Below are experts of layer 2 (counted from 0) of a mixture-of-experts language model. Rows are named router (the router's row for the expert), gate (a neuron's input weights, with its number), up (a neuron's input weights, with its number) and show model dimensions 0-127. Each number is 128 + 24 x the weight over its row's rms, rounded and kept within 0 to 255. Numbers have three digits each.
After each expert's rows: "comes after" lists some tokens at least twice as common just before its tokens as in all text. This comes from a sample of Wikipedia text that the model never trained on. Tokens count by the router's weight.

# expert 2
router:062112122174167146105107123107117154120129099113134137123125108135096138128149139145082113060117153082136125135131120125114161128113128118135120113111128153106125143075141134163132145143095151129174108102121142129111130088164141136133136137146069135124129139142139154109137121159139115091113125126083112123157126154155158098149117126114143128139111126110166124096134144117130138144160
gate0:119120122173109197112119175119132103108121121138103137146124085158131126161152161145117125111105143124101127056149128126118160133133138100136146106122091113103128120147136129137123132135150135130055150145102063134122144144128121115137110160158116158104111183129106116132089146120142126099121161152122166134136167171098144153125109114115150122171154129133141091087137117146148110131165
up0:146147155147153127118099150163174141129136098135106112136145128130144131177132132107108074112138134131162101121139087134134138166078157132134156122089117117138147139148107136102106140100163181101129169116107122151152098132112138131129138130120148130047088056124139122140132114095127118086086139142147153148136159159107134101139177133129094114124131105159137075142126111079115102124127
comes after: "-", " |", "\n", "|", " Preceded", " Succeeded"

# expert 23
router:072119147145114151137107125116134156150139138148118148132126137119139130145134125144099121092121125108111113098095112125138148141113135109162142105107147160119107131086132138128153124162072132107188125140113134150151121103149154132142090131173069152133137137147158120121145157178127143102140144115097139125141107152154166107140129122122119123122137134106136101124129142127119172144136
gate27:115153144129134142141144126129122069117139103137143121176111189141121158111107131111119093134133129140151140112147117124098122151109119103130119066071085079114105151126147110150115131107145170112136150117128139105130125162128091129078149184124138158112110094122176165138136179114122124137155155141120136104150115118159137128167139100130149120121138125140140114154132111113078104166142
up27:176137132092145114121126126100095164146160159122131136127138100120119096128143101132130105154125113105132098153139138188139117154142149104059110082135139115135147124152148129120138124130141112102112133135102122141129148173157128167151103099119146128140192143136113193132154145087141109105169130161163129159128121124103045106135103151114072132136098188083101145117135138112103140130111
comes after: " |", "-", " by", "=", "|", " by:"

# expert 6
router:077100118161148162120138097152123173134132145125156109164137177155121105123131121121133125097111150127131124119101142117106135107138139149158119151074140143140135135146121146125146114122094100149161120141201133142144126132119131124108078143126167112107141184100123156098146140139144128111119146121119163131151130111144123129145103072125189117116134145137178133133129131148127171159147
gate3:167145129154115120101109082085149112182118145090147125139098142161112124108145111167176141098120098093165098120170122101153125158162125143165137115134141126169162077131081143109120148146120120116144130145153159119143136119109066153125143148140129138119110120127134100088140129141156141069149133130114151154109140170140177100115145111119139142161160128131120185171144068088118137138117
up3:102161085125141166110103103085160121137166116104114118152153126116102121102145095152176126107099161128112114129109110099167119148152137114122125136136115101138165117145123116070105134121141067103096071125142123137147152114126124171150098169122127135131106158112113096101106102156102165090147138126128080149072167117121178159133117131111132141094137114118137132131095131097112098149075
comes after: " of", " in", " to", " at", " on", " for"

# expert 12
router:075160140182149176124116128100110176114133095122136136143143115138155141117129138133088123086129125093180132078128137144141132147092094097110159088116125148127140126087142149137156143148082143125146129119137153095133079079179120114165105120153106135131123162128123134118144118123142135099136144116110152115148121143142119107142129146107108128143125125110146119135109133146130133164151
gate5:141116145130147138133144093100144104151154128085117128077141139118133159124125145161155132097119109155153176102156127126124160149166101108112123097148112142128104102096101164110097109124142082102151108096114089112145099108137104119110149160148104132105125126128137140084109150159160125115143147123146139139146120128128129121160100135115139105096121107137097171127120129113130168115165
up5:112094162150139126126144150140146092114127154136097117089151115129151130131122108125148156095139120146152138156117136104114112157136113138071107134064103142091153175149108110133117132101088155111104101172135103163147089126104124099126114112156112133110099102110120128163090120111147123134135143163128091137127096163113085104144119140128125113092122134154119125152107163097075127106103
comes after: " as", " is", " and", " was", ",", " became"

# expert 61
router:125100174176151137084141137108113113163142108109146117121136142128146148131140130116085131082135123131157116103088135135094111103130127086125099067096142133137141152126117141165156152113115130099126138113134140126154111121139110121148143128143083143120144141143093132157121147135133125083136116149147107107168109145168125092142114122113132148102110119085146099122106134071118116136145
gate1:130116149132090143118150106107106174109134168109140109137162170098110166144151135152098129132123125111138144111109124159199150107121123135132100084140143171117106117129104097154119161121125103072104113141156136104167131165147123141101122142145089089141144142098133089116150147114154115119099093083127099094157108151143142131110099137115129081121099115100124170182093137126097124107141
up1:138128105112130109103187117106139100111162173172115098123078146118134119139149119180133083148080136123117144118114105130175155124154145086139141141127139145085162118139102110146099127152131098134112106125121154167120128151117100145082114150116145134093122158107111111085120118154123130137125083093153151100134182127165096117071076144153128108146106141110141127169111141145130132084159
comes after: " in", "|", " In", "In", " August", " June"

# expert 29
router:125118136147112177097120131098124155133156115148120135124131174143135107144144142142107161105098130114144123086121114140144097116122172080166132139139123115095145150054103120132117112131114091154129093133105149105134099118214091125155126105113060124080110135137153135139120127152142139128129143129137142140120126137150124115153136143124140129089139123137114150136130149137127125163141
gate1:130149129108153146155135150119111167150135151131129138119118118161161097131134137076136145119086163095109136091148142157088112095150151104135131163103111069101135133096129118089117130074132125102131127126120136065149101097123128110127167112111133159164101155174125120144160122127067112149108133165143119123154113109135163128117104103134136186126145136118113126129138125153132101159104
up1:123150119130162128183167161134124177131149154169140120077124145158143130091137142116167133129117202104089144114161128132096114093143149113130156125118155088130156096126135148135127067072123172126134127096097129083122108122136129110174123127096135187144131150167106105149137152154082118155111105124140124114127114123144161138127129125124135151121144170151116132102138141151160115139122
comes after: " to", " he", " and", " also", " who", " He"

# expert 52
router:133120127111174132113124132134130141149154140088116124146092072160177076103116117106089109108128107102167115101115109120118170132123149077149099109122119121124116119081122117126130133105114156139162128105106134145128118116225137109107102137128073137153129171110129114138127136137126137144129157137156117104151120138145129094132111137112111146118139158112137149135161100092095123147158
gate1:110142190104170123157136152132147141115129101109125153132139132117127131149150169107127107118132130115113122157117127147171106144119110143131093107108115135102121130127170108099113116092085141087175120121084174133139107109179144089112162094161138123187214151145141149159135131124114153124118127120131127156141181100144123127135101132082142132111129123122162074140145125085107133138107
up1:119147121126115118105151105180112116145156133130163113134121140124133093091159154117123155119121112138092151132122123107109095141123132115147143127119119112093166100091115146116131099101093148142144071142124115080150089151163075081120133139157139125089159104145196160132152192146082145109141143132158150071089150143143140151127139128114118157148142133142149137140118110136136099149128
comes after: " was", " were", " is", " be", " been", " and"